{"moe_layers": [1, 2, 3, 4, 5, 6, 7, 8, 9, 10, 11, 12], "router_score": "sigmoid", "lr_router": 0.000648, "positions": "learned", "tie_embeddings": true, "init_std_up": 0.053, "init_std_down": 0.053, "beta1": 0.95, "batch_tokens": 65536, "train_tokens": 293700000}
Below are experts of layer 8 (counted from 0) of a mixture-of-experts language model. Rows are named router (the router's row for the expert), down (a neuron's output weights, with its number) and show model dimensions 0-255. Each number is 128 + 32 x the weight over its row's rms, rounded and kept within 0 to 255. Numbers have three digits each.
After each expert's rows: "comes before" lists some tokens at least twice as common just after its tokens as in all text. This comes from a sample of Wikipedia text that the model never trained on. Tokens count by the router's weight.

# expert 14
router:132084124165176129103128142161105123155116139173115162167099027068130137177092080170182114145114100113135147083112159089103154176153102087119102097133111167145131094146166114097085149151144067128159117139142109172140162134150129137153134133175136151164149098137152137153110092111090111121125142119140121119091157125142075121128126129143069145102208162111117156079126093119136108099061119114135118157170078138115110179114193130080186165136136149155112101084099129090157210155078127206134086104099153151142129128144141120106127096095102120101140093113151065202147123164160092148113155192094160150122139127081055112185121070126139179069082118164167139159131126164044158111089094160134084050087141159076125116088103179186123152098114128137151140181161136118154094083140111
down0:107161178177121072149116169136128164144110121166061169145144102130158145119100117121161112077110147111127182092103176132129145072147119095129085151075112085100115146136141176106188147213157146135138218115082087136165124136138093137129134102062111170069122145122215181129195102142168097092143109130147059185114103138128186076138148101144174153062105128218158156146128105124095102068135111096175130194119067074122119085119096142131145132087135087180120144115128125140141108112133116161198137113142155144176094074076142148113134103132086155157106131160147105175158084108123138132097159140140102145148148153151108137143164162117115131150181054153196169105051158161140163107091141099149131134147090150153117117079139079125116148131144132138143105112101158102180093129132113
comes before: " the", " and", " he", " a", " his", " which"

# expert 16
router:096176133108113107089187159197116095149093119183183136146138100150121110153124147092050141146151091136210122114133120135099109188057133100135135066118115145138138118097161128160126101177090095122032185091094116180128125128091100082140173146176151155159072142091130120103156127113118164102171123086154108161165122130212156161064189146126116094140170138089147111139097139160137130160116095162146115155150120126155151154163166086100111117121139109152113098079209103140096142149098134129129124165173138121081191098108116124120166163119095120121175118078113092138133068120155166147128180117136162079059177122123126074128230083140157150098139155159164117111121150104115175105082104130133118073157173148131083147114110102148131083115153139139115130221156134146114155094121088
down0:120113116105111146177106167120150101138138151154055127137107092106157131126113110113172163107108118112129113132104142177124153103068155103039114162179136124114132083154053094164181109117141123103078153150090096109136077139077111116083082149100138116141096141155119081119146136110113139097116058168115119090196152160151133118112076121102139099169104141177116121097126130156164117152125107048113099094141085138147124148135105212154112159110071139145141055165165122152104159129121079126082114151126121126125104142108144158111141115094104133145140037156074080152134141099147143136128138117155184175172152110081137150164110098102145132127090085095128147135124149144156114161017143128111171171159079077108156028114136155120210147186147137160184186113158117169130103168127052
comes before: " |", "|", ":", "==", "-", ";"

# expert 22
router:167154192104086097113143094170143136131094071131159078148130105063055119124143134173120191135120162064189161133158121128098142136138117133173087133106171170130113082148150062104077138109089021108154152048158102127089112104141099119100118198158112153140130117125168141131134112142187109123088170027087188124116138162164171144135105118114077142150157130123075127126172116116176095105097150126142143147179171166128108132090113167119181145175129111147138129121139115156135166123122181187125112151121156137125153133140139100162084108157067075111115096111126105103123106143156129153144154153098145110164148140167076087189104112104066181125085128094152133094128116213150120075094086123084114067113122172074151167123128169145133139104137205164129150153127147156138118095096139
down0:095141145145094097160151125124120109086140143101135140102148129142122054119124151181111117116185112083099107140152108161228139143145089150103120127113116143126159083137127179127093075123111136156104131165158142168106164141123164094161108107109108091120100150148129127126125159087175141088179150151102137098174088115112119150150085100130143087100180169145159095155073104125117115152115117149120191083174106157146155180152148112091050164193080163036159142124080114121149159159117087110146081151093112163155174078074123122102106176199154112133146142092143125147139195205164177126121114092120131166119109083044174138158075131133133154080188165127141153151136126130182088165110105084131161179067106063133176154171076112146174187131111131085118097140121126098157078117122104
comes before: "\n", "==", "|", "-", "===", "The"

# expert 54
router:143164156128119119126146142131141135107082132172159107152159096142061086122165113154088158149098135075153128076087114132103159120140129122137081122117096120151105166103157094124079142143105143111158134053147099142124105157150081140145119154119115082109147082102103207104147106125183080150121161073162169166110161186221158158168103150118067128166152140117144119121125090126152126122149077116111141127168087115146147148172126112095133118120149098179161126075155171076142162078103120151159130149166165198106130161107134126168164092158082055145173115133122155079123079148222164157153160197096168127127141131132109105173172121119147126097133180095179018094054104117084151037134101087079124106121125162179123134115136163086135125116144100132119178142132128181152149096122101
down0:148144113169130070100115187157094111113192154101123112108182108159070084141102152090090209054120121128104078219123084166172183111120113158060142156093129172096125142149085158094188133086143120158100117114140087164141185151162129091119083132124120118110141138113125186171133165074094142151105155112089134137155113074164083106172133116129178156158051146140113150074134171165113073166152140130078092128136083135082125134123170171147162156094191137148175095182146102126102148120144120106134116156119179127136138135112134098148143129130179101160111131116149104096106115126122094107128174136145133095169137095146129105196117145086093147139167038115114149092100168158203099125059116109107139104178108137164130075136166184084174166104132108162142071147115103104140116130125091
comes before: ",", ".", " of", " (", "\"", "N"

# expert 17
router:127133122162122065129135180154100128179115116103129105101059101060128090169127129136145174089095125130189115091131154052075109135087162097162123125175098134147177054089083122145083183139151105113122162110105118151108144135131102111039153112134152149099152105200121151127153093197087082066195108109118142110098198160151144171123089096172136047151150173135086187100166103124171142148124104124163136188154096135121107140128110127079155101104104104160108108151088087142138197108137132150156146134129177098149174074126182124170151100146112142111148083102164154164074121079173112164177156123147131159150215103108082174105154139116125134112170122146177089165095154145109163109136128095122140193170111144133124123111081159113170104099110120138173155140121104137138174092110140
down0:119180124128109135106140127159079143180138145131163111112186143175152167099139136108116102096143131152162129137149095150170131165115122130088160167163096157081049109090160143193091198186073108161159149085091086109100163139140109174120095086136097077102129117147134112073130117127125084090118106104114119063143182099162130123107164118137136167139100139160218134140120191092156119125129153151189138148078099133131078120159146159144083184099108133132140152173150116130125136107143126116140077142197172123024091111130116069131116131118124144143136087114117080136135050070125102076120059142149155140149147125083125119119120064177169115113166144103176150168099112125099164090112100110186061141125141134185094117126139125115116120123195096206188150155060176108135133102128141
comes before: " the", " to", " a", "==", " by", " his"

# expert 53
router:095149149114091085091163160152114112094111100154121192121096034122157082124127104100161156119193155106127126066144126104070148204052131112162144133095138180139170129094125110101106162098167080138159106086143102155142172088180159128118130105138122108134172115195111148151206116161109106124149166136138107110090165128156136198117117161152045149097173194109158132093123103132137085124126105117205190148124152137120115171079144140135135162151118132160093121094177100128136139092106118140130059152117136140148092136115116128103111087116086058127119112112099060074102101121147110161171162149126154118105115127133047123185184086116168161054147182120123061152084090177122158130136155116112128150101156153128087097111096163173123115086101124124148159146129124130080159050144138
down0:068169179144170111147204158157151096109101152147107126120129149126171185124114174146138133104174101142141105061144101092124085137147138149120075131127091100176122192089129179107091111087057139134197104148093155093145119131112113133120103141132107116093118090127133126084100085086124140098150088144162146103138089074106058155128150166100221147135140132117123137160115125127179179087129148135106116167112071088104115173126155097135139151104121152123149066122154105137094063100156166187155161137089091108116123181151111141138146120126111062158124177164125169151109173151138163141128140143124131160119131156140181111089113082078124085082180132084112125079123124168146071155150125091110102104185184071187146097124157139192139147062059123089232110130090135128164086118144141
comes before: "\n", " The", " In", " He", " It", " "

# expert 50
router:155188178140087110161153139113160092070119115174208133120140100139083117141167119209143114123118099064169153099094145097112111186140167057077107070093103119173115089116127079168110115131087086080135152050146169113087113085175072127113120158123134092199096110113137187094148128136122133145087129085110130117104149228167118077078102158107069133117178182113131141107130096150143113113138121176132133181186122092088124153165108127101127145128160117102152123113126118072082176141105143180150122142207157086118151107128204115183140121175107161098132083111135118144118106102181132168133168171150143110134129135124122082138149120134159144136086159133132081164051091147068144097128076141111123102113188148164108118107086101118154141109107106092172101122115150124126140115188138
down0:061142091179144223127164158126117159145081109150159134073098057113164095146069152109120107129111147098140107174132178180099149170178160100146128109111125143142121108144154089076115129068125141089169179160159069114090158112125175112119120088182160102121110146117126193196123093132097137147077157142104083120155164090122042121144129179110109175093148126168088167131110124103118186164142145172111165126148036093124103133111128195130100159161089137128145100123109118104124107152089096147129096184154113147152113091152152129074143116205167148102148132110106131154103160188151111140126114110100138152058109108102116135170171133112054101196099104158112165153188161147104103159146191133122083117065111130147119101129124112177189165100137101132134155090098100101149146157121155
comes before: ",", " of", ".", "s", "\"", " ("

# expert 26
router:090167150138143074134095120153107091124112108171138148214106049137135140192048082148098111119126143164118133099141123144104124153135117107129161135066124088187160152090118137132143164131132111149110146129169059120070139156140094135139167052140156126146138105095146151169156078192070097065185163130144161153104128179142090050143107198149107084164165129130064140090124129146148104119157062091148170153109091113100124119116154148151167135130123126185108105129137126152095170149141185119111121137175174181120106104163118115061159113113177108123130078100072071099106124156104088136157176117086172082138140153126092159110163122128131141111149135099147132159169148172090184140116181101096129114094168196139133110105180142119124109061106066076128132096139119140178198122132117
down0:101135118103176098187120134181163077127111133182129128140116108129096108173159163150106118097114166060127126130123107168114114106087147195192095150158180145160137108130182139105077132155116181104115118057088134078164138123083174114216200126144155131158141115115081089134164110138139153105123097158067049113096138106153146164097090091159112146083085092164152105126157149171134105132123141168173198101154100118158100087126111126152127130159183116155151123154168138144062111125102104132126122170155160121141129123111158109120100183082095148163135153110139107176142110078084136149093073130169078116128090116094093200132110108151137165124155091125135133086155119127069112151197067166076131147090186082109100135118143151192085132121084087146105125132073105162123086149063076
comes before: " the", " a", " his", " to", " an", "ed"

# expert 41
router:090176132166141105149186169210140108140110106176150142106102039116162084149203114135134159125131139096141117106093122088181187109168122122145153134128116118127137148094158104134111129094151039116123093080115151179144150101128132094143087161167114112111152065069158112123146109107165093117152183141117129122130139164181124137120067141144138182159168168110137165136141111136199049121138081149208144109143088160146082184080175120114176139136145157170143089112205125152136227161141170147083117116118179128058118111137151154143169085137080144093110114133110113113076105132134110203105138162072169119092130165137147117126134112114157175127128134167147109150130077119142167113130072122119137136172123127051135160085084113159127125095134166112129117171129110132196158122082108
down0:111112122179133097173129211114092122177119171104147122086075097153137112119141094107118151140090147138180137101125136094141124102162145093110100136126086087091130163096135113146152047096158134106050101113155096117145106168100105127123122108145146152134110101062157153168126177125168134183071079121129146130040166108142161183079094158144056085172141130106136151106157094117125072135119163124182132171103074097121062117142109155143158061092163141143105152148109107119119101082106119132162142176135115132133086127120138134103068127168147109119155118141132069099140129088125113146050158090098123168085142137136158113092115134093164155157154167104124075093122073156130153073110193118090177128186165196092147193162166157196177074163114086134083176102133130109154114163143152
comes before: "-", " |", "|", " ", " \"", " -"

# expert 46
router:150147115111089131112132177213073139163114108128143117166091086179142096135159143130147136096166159112194135109161185066170104130115133112154165150122132130185152180121169092125085196134167144095141106082101106145094145135129107111131161139159135114112127148107105124185148092135075114150142177082161127173114139149139116134124146108170069120128148200119071096123143110114132101131126084058189122129185141082145140125099150109166172127117117100116095122149174076153117181139069185084136145123127141112094069065132155163138129130183084072113158185171159057087149080127126122171148131152079180098118147148128109179101120125106104182176134142097197117137120090124119132130152153142078208169165147125069137154130082119110155150067107180075115166120105198116142139122072104
down0:184120180134192157059077100137105105105144149107148112024162105151081149147133070117157165123078130151218148171142146175109119142145122142117164164128088162153097100108122104177167082136113171213102210169100147149139121145068131182131117138115145111120110128177150122159084135123156158140080150156179083130105164138172107121087081088085088110171131123142076195126127078123101143082135109149131117111087101150107150101133131203125124164140152117136128085126127096102094062105076189166175133091174168103142093081124087086119141123165170087123133130202177116122154131114117125172168183075114108113110162113174156111087140126176103158130129128099102190095122101139132108109131081090110135095145087156164091115110127139157135093114089097156102119102114116168124093177133129
comes before: "-", ":", "|", " by", " \"", " as"

# expert 57
router:127152068144176076109176180108110088145108121165150065134102117080120100105165108165115179078066155108162149125115169173070146129123119142183105113066160135191147130127118082123130160113135086085153091093124087194117121125108095167113127106112168110139150067088086145124149128111108102105169113103118132163073189129131160184133103105122122111105152165087133175121155071189161089139138105114145142131141157123121057127098163109151130175142152124102161103086181104139137125154103142153087135124190145106049144111125134120156082165097121093087134151066092151074081056129174187109135160143093159111101115084126139094136166082147136131095153114179133097071078110092048181114135113104104089120145157159094147164090067153141143124104149112138179160182131135115164107071117070
down0:138172136149117125141180120095152139131118093097156154146156203092103118089158058081126144099187136148084136083160102182128127160159119142166147136144171099153106129149135144091092108124097134143136142130114128127144166124131141126102169151093128171097169142126134107109103162102111125045119124138133151081125108132111119094109147097117148133107090131130147085102223129142102186143195111131146122104121110106101157128132083141086115143187131112105140143088124127076116105107145161111162187117179214087140069155146157093177101172088132142161097191166131116144126110084150027098183162131175112135105156124121140088071058137118145183072167078134158141100155189140082082140094136122173137082165087173163068149164172132186126147111111095054101117066099084167094076105137120
comes before: " |", " ", " 0", ")", ";", " 1"

# expert 20
router:110150112149141113063142180180087137183141089142181122127121118102109112091127158152126120116090111079148088119104093091113161097103144116114115149083117161128106105118103038139124090090108095171057141077083151137084124067156110127152062103153121126137083126120153140066124150087168142115125174098138152134077132148123148122094119133131122182136158186121106139123144154114142110144100075159184147108150096153121136137089164101149161102191170058224107150137106105123132170146108108157140086167131188123092167099138105066101142147122095117119203096052120101098143112105156104132158187157118116127188152166140076115163156100131072227130074130125113125148120161188100148075072151158069117139106158158143135138134083148162140171101139151149146158139103130203074125074132119
down0:113056134093171084210125089164163152082158130120133135170126122133123121083108166058122152156147097126111163133093149129118198128081147160137137160201103138129125124050093116148057150097139144137134127156165107100090139113152078177108131156044089103147201156115088172112082149151133043120125192088146167129150126136139105167111136113139174100099148097121142125099145129157122155138071116142098109116122085092165125117141133177156164116150141161128131112102138098116134227092119089097177146179110140106092107125120195095133227122135148119135181102148155189106161122209104156133097100102132178099133150172081095144143141142133117172136150115084071067169128159143152095131099124142112132128107114155073163125140166152073117194088116133126101143112112112167101106159176125
comes before: "\n", "|", "-", "==", "The", "==="